From a checkpoint of a small mixture-of-experts model trained on Wikipedia: 27.5M parameters, 290M tokens.
Below are experts of layer 6 (counted from 0) of a mixture-of-experts language model. Rows are named router (the router's row for the expert) and show model dimensions 0-255. Each number is 500 + 25 x the weight over its row's rms, rounded and kept within 0 to 999. Numbers have three digits each.
After each expert's rows: "mostly gets" lists some tokens that are sent to it at least half of the time. This comes from a sample of Wikipedia text that the model never trained on.

# expert 1
router:524570500493489529484538514476479510510543486483519476548484481536504489523512523517546525473491459498515475482479509501502505498503485486499499497554469480508534546500485466512527523518501491512491553500499534465470509545486499495483500484495493525500511491522472523455464500523502496509449518489487519471508485512516494487558453484549506492468482506471481510489479507507451445498447524484511489482484475530494518520509474451557504464509473473460495450458516500517523460488471472521477467496476467523497482513533514473518490491475537515479521414510498507525497521437520520539543506477486517525505537496467518505497439522477491475492505511516475475472483532500482512533487535476504527512489511491466518495467479528511465519499465495482509514528453468503499476473499514
mostly gets: "== ", "=== ", "Binomial ", "Char", "==== ", "Plat"

# expert 5
router:511514502545416477499508479515482500548498460542491532558494501509494473567512531512512472485481502523522464481489491521495510479480497471436516482512478512522548511474473500538471510511459485523438517492528509454493515478500545469479492504478511495497515514487483557462512478515452479520515460520496466487495516536502546471482490501498465508518486527495509516493465493470494501523534526452494510485527464507532493521534517514534480512511472456516479478474513501534504480514520487517461461470503474512510505484482521506496492486484503505483491455518498488469548508474487532557547520518500463465513500520500518507472492471512455495508504512513520541496470503535453510493470491482486516500516505501452522494460510503465512534500510447525511519510467441534504469500540504
mostly gets: "Votes ", "Candidate ", "Apps ", "FW ", "On ", "Rank "

# expert 19
router:513504485527495504538521486504462483515521470515500526521478523500493508513533497522514560498486489513510480483511472494506505522501523496463521518544513513532476531473475521502514525467507456501490502508535505502497490495500495473519452482544524500519504526509503502472512476534477497479495499500502464488512534524482503504516471474482475478472476463535532484440497473478455498481509521486538496474495470503539496511538496461526503506509496449470524460504530494568508519499539531495462450478496500514493497482469506509494495491554512538519500452529500471515514514508458542510495465489471555503549522491496543534482508489431471469498529484536515510497528517464460493510464483474511524509522540525448490510426471522515504508494489519516563548558493477529489513493527525
mostly gets: "'", ",", "Phylum", "£", "', ", "Chevrolet "

# expert 16
router:487483502521469481483498491500467495494498497506487500528473523496517478529481538519494522455505509486497487469516494502481473536506498503502523474531478503515515519498496481531496511471518465542533518496503495457465533487508517529506453496524505494511508494476463525474479520520515529459499492516500507488492511488548493480526468480515434516500492517512532503476504491497476480511516517464528510456507473511528520533525473487487468482464496480466474449492495515507532465479517470502515466450554416486505513518496504511508476482522526503475492436493509459516538527483487525525542526503508523483504532496458483470503467535516506468539482523555491504509466493511472476494475521483539476486507515529479495509511520571496528526493538493481503552523419483514488422463553504
mostly gets: "H", "C", "P", "W", "M", "Sp"

# expert 32
router:499506513511460465507483536490492487515482501501472507535411512504499487523492495533516476494467501492493496469486513499478459535517456474469509533541450501498555548508461539520502517476500505479495517477508475493489510475509515464502441478511516492542472510517501522472515476522505522549460492501449495478525458505515517471565496461531486483487473461506504527489525461486476519531524523507487470495510521498512478510494510495547495528529498492458487455502553482463525454497517485504506493470547453508549499536530500513522494491478511485520492437482479507513475523463474515483527477465525511491490541486475513510493511487504462506511492504522478505465507503535511489493501519445554488501542532511467515495499501503509514516518478491493518524543485441494492448539479526
mostly gets: "Olympics ", "century ", "summer ", "Cup ", "century", "October "

# expert 38
router:500506463527438450471500522503490500508488455528523504535462533491473498540465544514485512489480500513531483459464497497503533532505489469496499474552498503502533505477471502518536522460500508512482525487506519451526520517531542479536484483510479462528479502497491514460499535505549520512465514504472472485481497475541510495509487486504455483494494481524498485504491496508484519544502501490517473499510470492513472481520473490502488499477460502463448461473534506543554494509511476484495509504514471539529515514498514500476498498497501505495504469520540499535496512510444517524505509486511515478532558470435530507475527504468431473511534488520528511493557543526496518484500497448530565527483520500485479503461482503520533519490480489478505493487471445527451483502487540
mostly gets: "which ", "they ", "that ", "when ", "who ", "They "

# expert 6
router:517459497475464490464510525505499473502506504506462514520487498508543480558510524500496472488497504497496491460458505502485483538535538526479544480531502493497525515514483508530511514470441444485469504509515556453485490529516520505499474467501520466486492499508526514502525507523536537476487456506469542519462498493510554489516458516483476496475485502527522526477524482493441494500539535492524492451503485509509501508477461444504512487482494469470450494488501523507522462479485499499524503430501435496520503479494478536515470448480515477510497476503468477517513522483491532483495500506478492474524580521491505506468517518512497484491541511529511533481489520537461482523515505468539508527507513500482524521470517511497543526501473475498546507536469445521463531513496496
mostly gets: "Inv", "\"; ", "%; ", "gave ", "\": ", "Arena "

# expert 10
router:506477499514437496472544494529482525486515488523473491513488499475533494558496517521484468465485529530491520499499476497499491529496506522471535511522451524498498528493504480500527528468444462473478503497525500512534497499490512510475482470505510493526477490490490551496492511524514551494480514482465479488490548503520516507539462556534487503477504489506497529510486476513446467503507495451528465502505428506506494523511511432536498463511456504501474470520475512501508470476503515498516473424504490471482492503486516470510523494527540503486510439511468479495529513534439526492476454492484500491537538515478505520497439489480488474516508475502559507481496473532471501499526490471527536513494505465466510491486532494505514541532459517469478533500506480543494462513521492
mostly gets: "film ", "album ", "became ", "film", "album", "post"

# expert 31
router:480510510500471478484470506548485524474493523510511534496468524473536510521509519481515500491490488477539470481520507481485416502505525515479524523484488517510566520504477495515495533482506448512502489501544485507496523537492526472508488493490478489515502486508474536470508514567475501506482478518507498498479491482511524511515511508488490487511468488486496507511511461500465495549477514464539504486520445540556507502498474476541507459500503468474486478526489495528498506500490472518502465471524480487566491501521497544530505487517530481465486475484539470490499471485491536488536479491510498501553534510509475511485441474506473471524513473512469492510519518521474496527471507486496559502498582509456534484467525538539557526513462487475512548505470487516477465489559504
mostly gets: "10", "13", "12", "11", "25", "17"

# expert 14
router:510485468520489557489508504501505514482490519497501522529436492500494487539483498529526484472493481520539481450509521511464513499463544524439510521513501502475544510495476507506476563501456494501464512495506491477493520491496538487495430516492523468496479495528520519457538479540513513532463489532476437464521469549560517491521496468495488491494438474494521511474519512509457548510485504456529486457521464523474491532469475472541491479478447486482490504497509493508509498478486510524500480462530481501495482491477500510500505517516478505464515491514522528498502507507509509519480440497522509471479506528529497505517479476464479488539479515559508506507499505521489517500458544466555520516473526473471535469507505548504516536489493509513520522512482449505503481464506513
mostly gets: "si", "Un", "Sy", "wi", "pri", "Di"

# expert 11
router:509503497528417496502531517534491513483486495470469493513481477508512515520486514515484519493498525502485525511473487504489541509527496492499534523559481511490497528512449513561536540498492543513486532483555486478517508496521500490485488447552507492455434512512512542491462473550512502532518463518485504453508499506498517493512497494493496516461458522520483487496516494466489477521504486501503488485477456512513490530533525520543478503529463471456483481514500497483548430476498507457503501463494490483518541507499507544511530505544521507507513481511493474529515537474483530501533523521458520500505527492507488497466534445492472489512522509512465532468524519528486509525485514460506538499501507486453547513464494455516502560495462508484547529490494497529497464488486517
mostly gets: "igg", "ook", "Bow", "ang", "ool", "alleng"

# expert 37
router:509481444504483501514492511509506497497537487521465489514433497524545491548444524524504463523468499503519495486471496498459514524515506502456540504497472506489512552507473523561506530465504515503472537508522451491446516537511518505519461506520512495505507528519494537490495477495498513477522500482480482474493488525545550485536459476475438478509450481520490503495507502501490501516499501484517500471508481500520476526518494443462507510467486472485503482501512489504516477507540486498510477464534470504525516486490528508553536463505494491489499467521470516536516485506489552517526518504499493477527530458449572469442457502510513482518509483512468515466490510522504506508487505491559525506523513484461525552433501528493511533515504506517539491494508464530488473517491507
mostly gets: "Education ", "Racing ", "sports ", "Airport ", "music ", "Arts "

# expert 23
router:503493491485468474455484471502477485527515472485504520502480496504487487515495514523543503476490501459534491515497485487518476490508531470441562467517492500512513530497489484515516567524498505548491529491516513504471515522497519459518493476519509452512503494536499516467498512581478474509439480525501515491505537542523507456508497539504492459489491511512498539484506511522459500522512499532470520486505466479548488568522500455528491479534503436502471502513514508511506528521465516517521489466487465508481489505502526514486466506498529498495490462496471502517483531507481515462548484508523506511510534512490479476482490507498475497549497495468542538497511528502523513484472524427530497474520538524513491543460512516517509542491480510514528549510437457512482442505490488
mostly gets: "Tw", "′", "teen", "eigh", "Four", "seven"

# expert 30
router:487545462497439475495484519512497473498487500533507503506489503465519478552490483499509509486465493522477484433526496481522495514517465481480518487530484557501523507517504529520515526481505454480479515475507487491474516501482509507479465482498521499510508501536485560499534502505471541518462453504497492465525481506542479537513510496518451499480480491512494503486506478452464495552473508505507525492490473538532470514550511469526460479509529490496512491493512479485501519505538504522482445464496468525501524511535536491537448505527523469518500442529490478543531519494494522514530518462479505510513513507503494526485478472492494454555525503524527510469533504511457522453472527485540509492516474530471488510438488504494527517498486542493571515556487507543505472483498502
mostly gets: "years", "US", "Kingdom", "States", "County", "Country"

# expert 21
router:503500506512459474515501520497484506481519462509562473511455505479507498509498499500518496491484457509516490483490507496476451571509483510469545514495473495484506501547500512540542539460470441489487543494523513466505502483448538494488462498525513530535513521499454552443505483538512526451476454492502485519469509504527520466549507514497489506473495506490482509518484470495477482524488506489507462493500453510547500509526485491515491509465512527485507538486513520485500497466530473506522432465540486485544519475539523495515505478521536500529542472508519530496515521505500505508520495519463526517509537512480506494496507480446462495521518484515528487498512510513493507501517524464556514517569537483486523547487538506538496496497503487525526510535523450508500464518479542
mostly gets: "tion", "ation", "form", "ment", "ement", "tor"

# expert 25
router:507504497492468489489510527534520518510503532500502485525438527558502467513465501536515480485486462491507484479506487520487497502501456474495532532500457510496510507512496504486532543493476446489494527456492536435509503515501488491510450511510490518524457531519487487482520510500514510514490496554515509491507510527558529480509525515506471518499483519479490515504511519475477517537495503498509543474498467484536507577518509478487474488514487418482474509534514547513539494484540508487482495460521473513488538478486533503555502485480523510472518471515519495528535527503454540513537457519469528508500577491476488504483438493446475493481531504532445526475532515492485518492502501500528522500524538525462487509484503526515501526496502492500504504513484446517459479501513521
mostly gets: "and ", "among ", "without ", "to ", "could ", "must "

# expert 34
router:483550490529454535485469527527494474510514491523506537548477479512539491554489494497521502480481491456465497472477516471465451522548502510459534532493499478511511500505473487498513535473487498503488512504502506510473503535498499483514487474535533478503479516495517507454500507537484516505449452515482452481485531529527498452523481524522495504494452502508483502487480483470492512486502516467481471462516454516518515536550450459472494490520459473494515474524516511510523473524507517507475494449531462518498506490496509503545482522539529481486489476511494479539525533496450536501530514513472528459512521496472505475485484456487467486536500504518517539468492513508460517502482527503498475541539526512472507544499459511564523523491517450521524524517486453483469464508507516
mostly gets: "took ", "moved ", "gave ", "take ", "continued ", "returned "

# expert 2
router:537503494497455469522519503544481514550521523502496514545447523488498484550504552516511502490456463491491448499499499524508482506498517507475540500562503497500490538512483495505499526510490497513474520518515457493498517509486571473489456459523530517527504482552502538475524488528513513483484484515519461488483498545518510468529454524502486511521445503501481541470529479520501496506496509471503498467510452501504501533504482497479520446514465482480478503498507499498537433490498484511493477492546462518548500471499534535550485498488524529484495483518484503508504521464516497517526510523487538493510529479439502495466471467490468497516499514528491528508523545520518500513444516507499517504500531517456513489441478512477527527520487506493509536484456448517506511498556521
mostly gets: "largest ", "father ", "mother ", "One ", "last ", "two "

# expert 36
router:528474461486456464479475522517498492507519489512482531527462503527550471566488570577533534463464501509521466501517464510511463496539494480484542523506493520495525534485483488522509537511513463489483494465521500456458503523477515498482493466515510484483420513501481520441508493521508523517487511497520498519509515486527512517530439479495502496470499532479464528497524484486471486524484525479512489463451467478512491504538498519511489495476512493495495485506453483481533459481503474476511492507546458559481488494492526479517490523492512506478518451516495482521574505507488526525513496479517498510511530525504511465453474493511498474538529499530507529510494536490473484506502465489543528482522507493489493506457512526541515487484493455479490484511472465522490469508499481
mostly gets: "|", "Co", "pro", "with", "tran", "two"

# expert 20
router:525498483500468505467466534518529453537508501516495496505455487495510475518472579509530524521500495516497459479536494543472489531506523488475547473505471534516551524524487504523486530505460472525504518505502500443495538535497515491479464503524526476492492517530491541507512494518487525532485503517456463485487545522532491491532486508531511524471466498526523521455516505497461506524502524495490505517495525503551508540490508496521502479486461494492490489556506453520519476478503524511448486490527458493489501508501521513525527476497539473498535480491529514523530528477470538518488485518509502482526532468510504492452440463524478435520536493559508504497519515494493503492516524519502497500472502502486535472486473527531533495491487506500544539454496449522497460469527537
mostly gets: "Car", "Bar", "several ", "many ", "some ", "most "

# expert 24
router:508501469521460503471493510500494497514513482532491516522449509515525437494498514508536504454455509484488458510508529501495512531486554495480529449509465514529515500485484516550531526468519478465467504490524510501513503535494533517533471471478519508510478492499498523524516493496470514521454496524485510457479514478507487507563474522565443493482496562511527549518507452517480482498495517488523464470528462490547508540509505490497503477466490456515470450493531527507467478496533501496488486464518454506544495492514523514526534498473524512508530496527497507531485505494475530516512506486502515480518539509501490499459502482474492488518525518530533501484488477529491525523473553526538547494471492546509521538508518507516523485486482500482531546537461463516455458529508511
mostly gets: "the ", "The ", "Best ", "cont", "Gl", "cent"

# expert 17
router:518512499521485511517511538492518526538478481524523523529492518489538479499488516502505483505482489515500496480457500506483510538526513493429516479493481535503530562508466528510517523455501508498480498513551505439494532536520515480491442450522492457461487525515470556489484496507503505524478452506508470487485536513517517490520497486535435495498494479512512493490481490487484481521542509452514536483531437481510496495531473447500525514482465531484467475495534480505514472509520495524504517484511522507512538514479515519522511475490513499514509474527484453507534504485503553494539484490516506494509526448471528531482478511495451465483509500535488481473493533517440488483496520465501488528501519492450519505441505510503502513473495497535526551516458454518478460518484543
mostly gets: "John ", "David ", "James ", "William ", "Robert ", "Paul "

# expert 29
router:517482492484491503515493496475531453531501520536495519512456482528551506530480537543517480491470474519471478482501486525522486558512487522471537499530507519524506524501482509507511533446475451505476522519502513475481520523450482460482453496519534475487507526530475479484512488536519497490505503498475474465505537533533558461515469525557500487465483510507530513495559466531440490557485507465519458492545466484507527509539470467479503498513484480508496482487531540495528452516515491512508508471505473523494513484508503540492535499479479508488545484503488513516508512468496533500493501488504509460537526508519478510482498512454481474527537502494502507479507502539467502490537497460525541472537503500465475498523501544511485519458485525523517517559489466530477482516521475
mostly gets: "Minister ", "St ", "for", "President ", "Sir ", "director "

# expert 39
router:504466497474486512544513490519491494483478508535520517505443552530537476505532533514517436489475503505450463473513499510475483506509487506495533493529435524517510536478480521506519498490470452469446523522532520504508542504495507474492435450521529543487504486512468531491498498501484502543457444502511476476512489502517544490535519489515509517503488469488461511483495474474445483522498489474538497503515475510469491544513514449463493495485470520490517462504503489509515500478496512502477503440496487500488499488526524506518503509489581528513483438501498494547522517512489517501501505530517518474568498499455502521487520495487477470522508509518482505470498506530482492504493503483495503552517516546473531458495476513537528516488468525512548515487476458530487476512514509
mostly gets: "Washington ", "York ", "Chicago ", "Angeles ", "Detroit ", "successfully "

# expert 26
router:505529493541464473503496526502527488496536520551513560510454489501531498564496538503480516509462482489522485489470498509532442514506473514501501508530468526502521532504513524544520540471475508498472545461507477462524513468492469473522495455494489501493494501515502569504508469546508512549480519541506482493493543496532499488559478526538475506500476500530503538499487521532461492532490487499544543477494503473549510513513489476512476512500481465483501481540516479535544494510524480512540481508532484476518540522473505514518501505468514485497465467510507475485511533484489540544489514476468522527522522521453517523500456491481458494493538510545484493465488519522480525473480506464541492531498542491479494487481495516478498512484509535511492499516492488499461444511490548
mostly gets: "idae", "Andre", "opter", "ini", "berg", "Andr"

# expert 4
router:515512483476461468508513486503492510501538510524511528510489498482496485509503513482521542518519481508501492508452492516485463519487496479481518530504456518485530496505493509520503508537500456488509525491531489480513514510474498452522495449505533470468439488514438517457523499546495524480493512507505487485557503498531510477498472479507461447510459539512534514499471461511433473500470553463460480495516498533529476511513489526511432473544470439475478472487504485511558456513505478515463480466528484537510526473504533489530482497503483479501490433491508515525486527483483500503492472499473516531532514484507537500451495483457472465493472527507498507476475513510498488537504524468537518513535526500477538521498482527491527526512484468517517547497519466542482498498495516
mostly gets: "In ", "during ", "until ", "During ", "After ", "At "

# expert 9
router:500530469526479521529511505509512517476524487478533543519466488506511472558510506489486521505473513507524466515489466520507472548498505522474526506478502499521546495511475484521503496450466469475507499485520497430503542521493499487506472513523514466505501492509468540490488481495489534543482531520475474474482518531543500518515488532503479438430486504464509468490523497483455488542499541469509476473500436520510466520524543529528470512513505492491534473487539506516547506495483495493499505488520493486536479500495537524517512503476522493469512445515480521530557493497489516500499479518467507500506556507478515476487491466515518522515531512514474535479486517460504483502513542463559512493541544499506503497453462515516522502519445487486535508514464451521479462489491461
mostly gets: "prof", "Rec", "Ge", "exhib", "Studi", "commun"

# expert 27
router:502491485529467487503502519515535497458558529520524526528465475504491485467483510494530466480461450501489508488476520525486496539502484504489500481526497533502485551454478508499480515459478449537478532490480509487504530483515545466524483453518505491487467535487466516482496472511514518518500466512515483486492484520500487441510478564534450489492448461522505549514515483523424490479511506484522492497535463506490488508486493509506515476503495455499490526501499517492509479525520474483494492444543487473496533529507504539504498470511517492468524463535470483528541553475511549480540481546491502497498494513452513494461480471493480448524526489515494514464502525507477509496491561454516524476489528509473486511462486482522540494476513521481520523534512478516511491503536497
mostly gets: "- ", "comple", "\n ", "func", "\n  ", "renamed "

# expert 8
router:502485426503448517449509488517520497538562501518469464500444507535486492525475555541536532512492496504507483489515530530519492523492523520443499513524496543503517512536469515494482509454488501519471490513502514471528525522478508480515484482492557484495463528472471504458499478520496484493491431500505471483516519495539521500478457496523455499459470479503480539500499496485467462518498498464521474489504451480536489484509464484510512480462482461482462525477494521472515501493496518495505485496535458474533507522489513513541522485521540521508460484496502532481551495517482559495496493492471525448531478515481498526509489500504473481504509515534536527491537531515511518489511487478474534482534534532477496492479471491501501514494506456483515537548510474540519461504499520
mostly gets: "New ", "−", "[", "+", "North ", "En"

# expert 13
router:481486505492464520444517537498515481516518511495499519539476501499492483505483514499498482500525518546500489488518494512547534517519491533477526512522491534521540508498518509493510524475485477502485519474527491499508495492526453468529464435524476499483490511453498521479537497533456496509498472538467477460497513497551499492530489486509474547461469496514526501486523513480457489506498528476511475514547456528515485527511539493498492467469502470492454464523522541494521454488489490541526439493515503510551473499524557515529475509490556476512495476498519492518554523512498544513508507491512557471513495496469519512462465521477479499521527506495469491485483557499509502508503488465555499492499518456447584500474497504527536497514490461489519500495497496535490463475490515
mostly gets: "(", "been ", "may ", "being ", "village ", "located "

# expert 3
router:502517503481478493507506516560504508505500513518525497538435507519507446511487524542514519487468495489501480463470515494494481529553504520472493503535505489516512508531533503517488522462521510508474522424521509467511493497499496476490451457527515496547490497493488495481502504516474498507459517495450470488515506507497540466540485512491492494474465484493502502528519484510473497543497495490497468494511420518525493504509524485509516491476509490484529503481532495476540451492481536516517491488542437489526486499497478533475504451505542538485514444534543495544484491500494539531564505513518496515519513504489489490434495508476490461525508484526505503483501486538491487499504531440556537513504535509482511506456510536502515548501502490476528513501471512567454514487493522
mostly gets: "members ", "because ", "addition ", "services ", "areas ", "parts "

# expert 18
router:463493476490454489491521509486492507524530468528495516522474516452507483510492510505529505501438521514496470469497468535521479518509510521442521506533504517499557513516490505542508550492453501512444522504562520447502507523506529452505458513515523483488531505510508490458530493552483516480484485469509494526481520518511514503488507478509499493476451500528530514482492468494464493501495508469530497510500467522550528556496473499505506517484466484460487490493527515479464462488531507492431502457506480470533533521502514507492524485505541498521472483506462497530549521487449546532533499534503498480522543464516495523474493504490462481509513531513510464488520549518485492518469504474522547499481548507484510496486510535485547486506513479462536509495463455514518503473509517
mostly gets: "—; ", "±% ", "GF ", "Nominated ", "Won ", "35 "

# expert 22
router:506540478501492514495519477537533510477496488511509519519453515528518480521453514494510496493490523528497449493452506499497468541572524497511503521505464506496534493495497533499503546471495545493479507502502512473502510539494484460525480526542500513536465502561488547481487531529525527492489477520498490472472486510546504476520435507531476505479490546485471521463521513499465479513490505448480504508525494489546498493500499471492461481486454500444489481532462534481499491540488509500457472499519464499526499517534551526537478495486514492496496477521495495510531472471497536511480497534482478464501520439482501498483483484475460490510490550564502506490509502473464481490470496540539500509516531505450527529473526514509503522518505478503519544479493470505475439475517507
mostly gets: "his ", "their ", "His ", "Personal ", "political ", "op"

# expert 7
router:537548508513489481482450532500499485511507530505525511533474477502504566545479510542544454469489525506485481490508525538486464500490501481490517530536498512509510524499478491567502543486492518477440501461514506476524474513514471506494477507481524496530502511521495517467505489512489511510523490472458480522504484513502547508522481518515449531516515492514479504502492471488467473510522532462527534479461496526534513516507530477510462510456481444449480487487541540512499492486522507511490470463522475529546538498523510501489511508511519472517500444472513449527520531517472521503497472511489492522499531470459492488492478468497508465508487458578481492490518530489468489490498528467546537498526502489498536523442465489500508516530483517533500482535449500510486497490521534
mostly gets: "Reg", "Fin", "Mil", "Ev", "Comm", "viol"

# expert 33
router:515507494489462493497493537510561473507475517525492541531473524528496459530494513492526516482484501522463445468520482488518489532519478482498480517497505529503518537531482501530502486521476508527496508449519517460445562523487503508507453472493507489491510481534501563475544469562505510517470515515493473495496509529545513508523462470517503463484525480510492491488501500484419467486500486468499501524488508513536491516511507498526522474498457469505490492528534526500495465518495470453511479467510499509494491498514514531494514474480550521496512478538509480498547504496494541528489434534505506487528532483499508514468469482477470472481530545520496486469537516489456484476470485477498520511530504464454510532461481520512522530533474526496528520548512470511504449497475524
mostly gets: "Kar", "Az", "ș", "Ram", "Ak", "Sam"

# expert 28
router:528509456517461508487481524515497489501493483520498520547476517514493461526488514522525525488489475492504490480485527489494506484525558524524510485570473528481535545482483514525521518468511480482460497463547496461462522462507509433517494489496522539516472524490502513474528521511443515500523480515535457512468485499524507494533481461498476462478484516506493515473491471532459485507492529465529511516497487495529507495532474483501483462505502455488527475496532497490532489496536492502502520434525497503509532534526498498520535496517521497498472441533475490523500472443471517497544469478500515513540498516497562493500498520502467460542484515507487496494475524547525486511498515450552507473521495504503566529488506518512512499512435527518534528527512484501504458509510520
mostly gets: "September ", "January ", "October ", "March ", "April ", "November "

# expert 35
router:473483475501474504474508521500489508493514512514481479495484485515534476524510527508551540480478477525504489485477529466504477540476453502485528504493507535528501535486486516532517524508519456516517505502497497418489487479508493492510491516525514474513453524529490536483506483536461490465488507532490499510527452509496491482534456508519437488475465486503546512491557432490475499516467497504513518492539467533481499539530512483523508513472485482491459473528505520482518524477514489488506465504530464521491497489500542500508526492498540482509512463512471496516493512492465524495510523512486511506529548474504536498456449459442508472499530510497528487462522531495454523478475467476545530517510520512462527516501533512480521512538423456512501496544480468515450468499500494
mostly gets: "Dr", "Str", "high", "ML", "Net", "song"

# expert 12
router:499498481496483466471497494493530486521528483522536523542501509492512446556503529523522531520517495495495504508515497468525512547546486463476488535550465505509509520551517480537531537512469491519474526473504500489520510528475527476506478469489532499513473452500502530525542486542532513475467500519495459515470509534508482532542457527508500502455480455527514495477508472503475520510503516447494505474505474503485497518473547442500462484496505447500477475486507510550518531516489490468509474482517465501527518471494539506531520493475545497501505437499481467530536519501502489496534503474486511454522514485494512528432465493524499455549503489520488474504467546522499465478473515445484538497516521491493500457512481515486532555510511508489517496514496482513487486479500519
mostly gets: "have ", "had ", "has ", "sup", "having ", "disc"

# expert 15
router:489500486526472503487529511535522516506480477507499526570461465500514491528470521524508541493469527515508485489512518523490420511527523447489491495502483476496516499535482448536529544469511491498485514497526476497509530523504509470497467478484527453505505542512498503459501451517494524540529472498500519495500492502546492475516474493548484507496502496495501509499525508500495517524521520497483511493489476525533495526526457493497443503500479490479478453458529473497536493495485485516529469465527470502521510488489545523518511535510518474458490456500499527524536493529479525531537506535502541472510516482505564481476491499448465492503483541514506473493523478509493538498496495431525492505517491535440508496479509522492552530491519496478539525552453494517458465514500534
mostly gets: ").", ".", "\".", ".\"", "). ", ".\" "

# expert 0
router:505498480514453496493491504484502494517523520522519458507466520485529506517494510475521542511443481501468482491527514539503491528518491494448527448514488510522529513501480485486500530437475491529499513445533501479495530512493515538530487475525502502488475494465465526486513503516490474479505486484478512523503465538542508484526494483516514491511442531478512543516471478503465512515502518457522540513512475494527487534561486487492490497494485464494461482485513519508522444521506469537497512487525457496513509517501533544530505493484514479470471483521503516536470489492507546497549492545502530449505505467483532515467458514498493491471502489534485484491489512520462483478476488449531541513515524518431507498497466544512481544523466487485526533524435470544490467478471486
mostly gets: "Al", "Ph", "Kh", "Ch", "Bh", "Zh"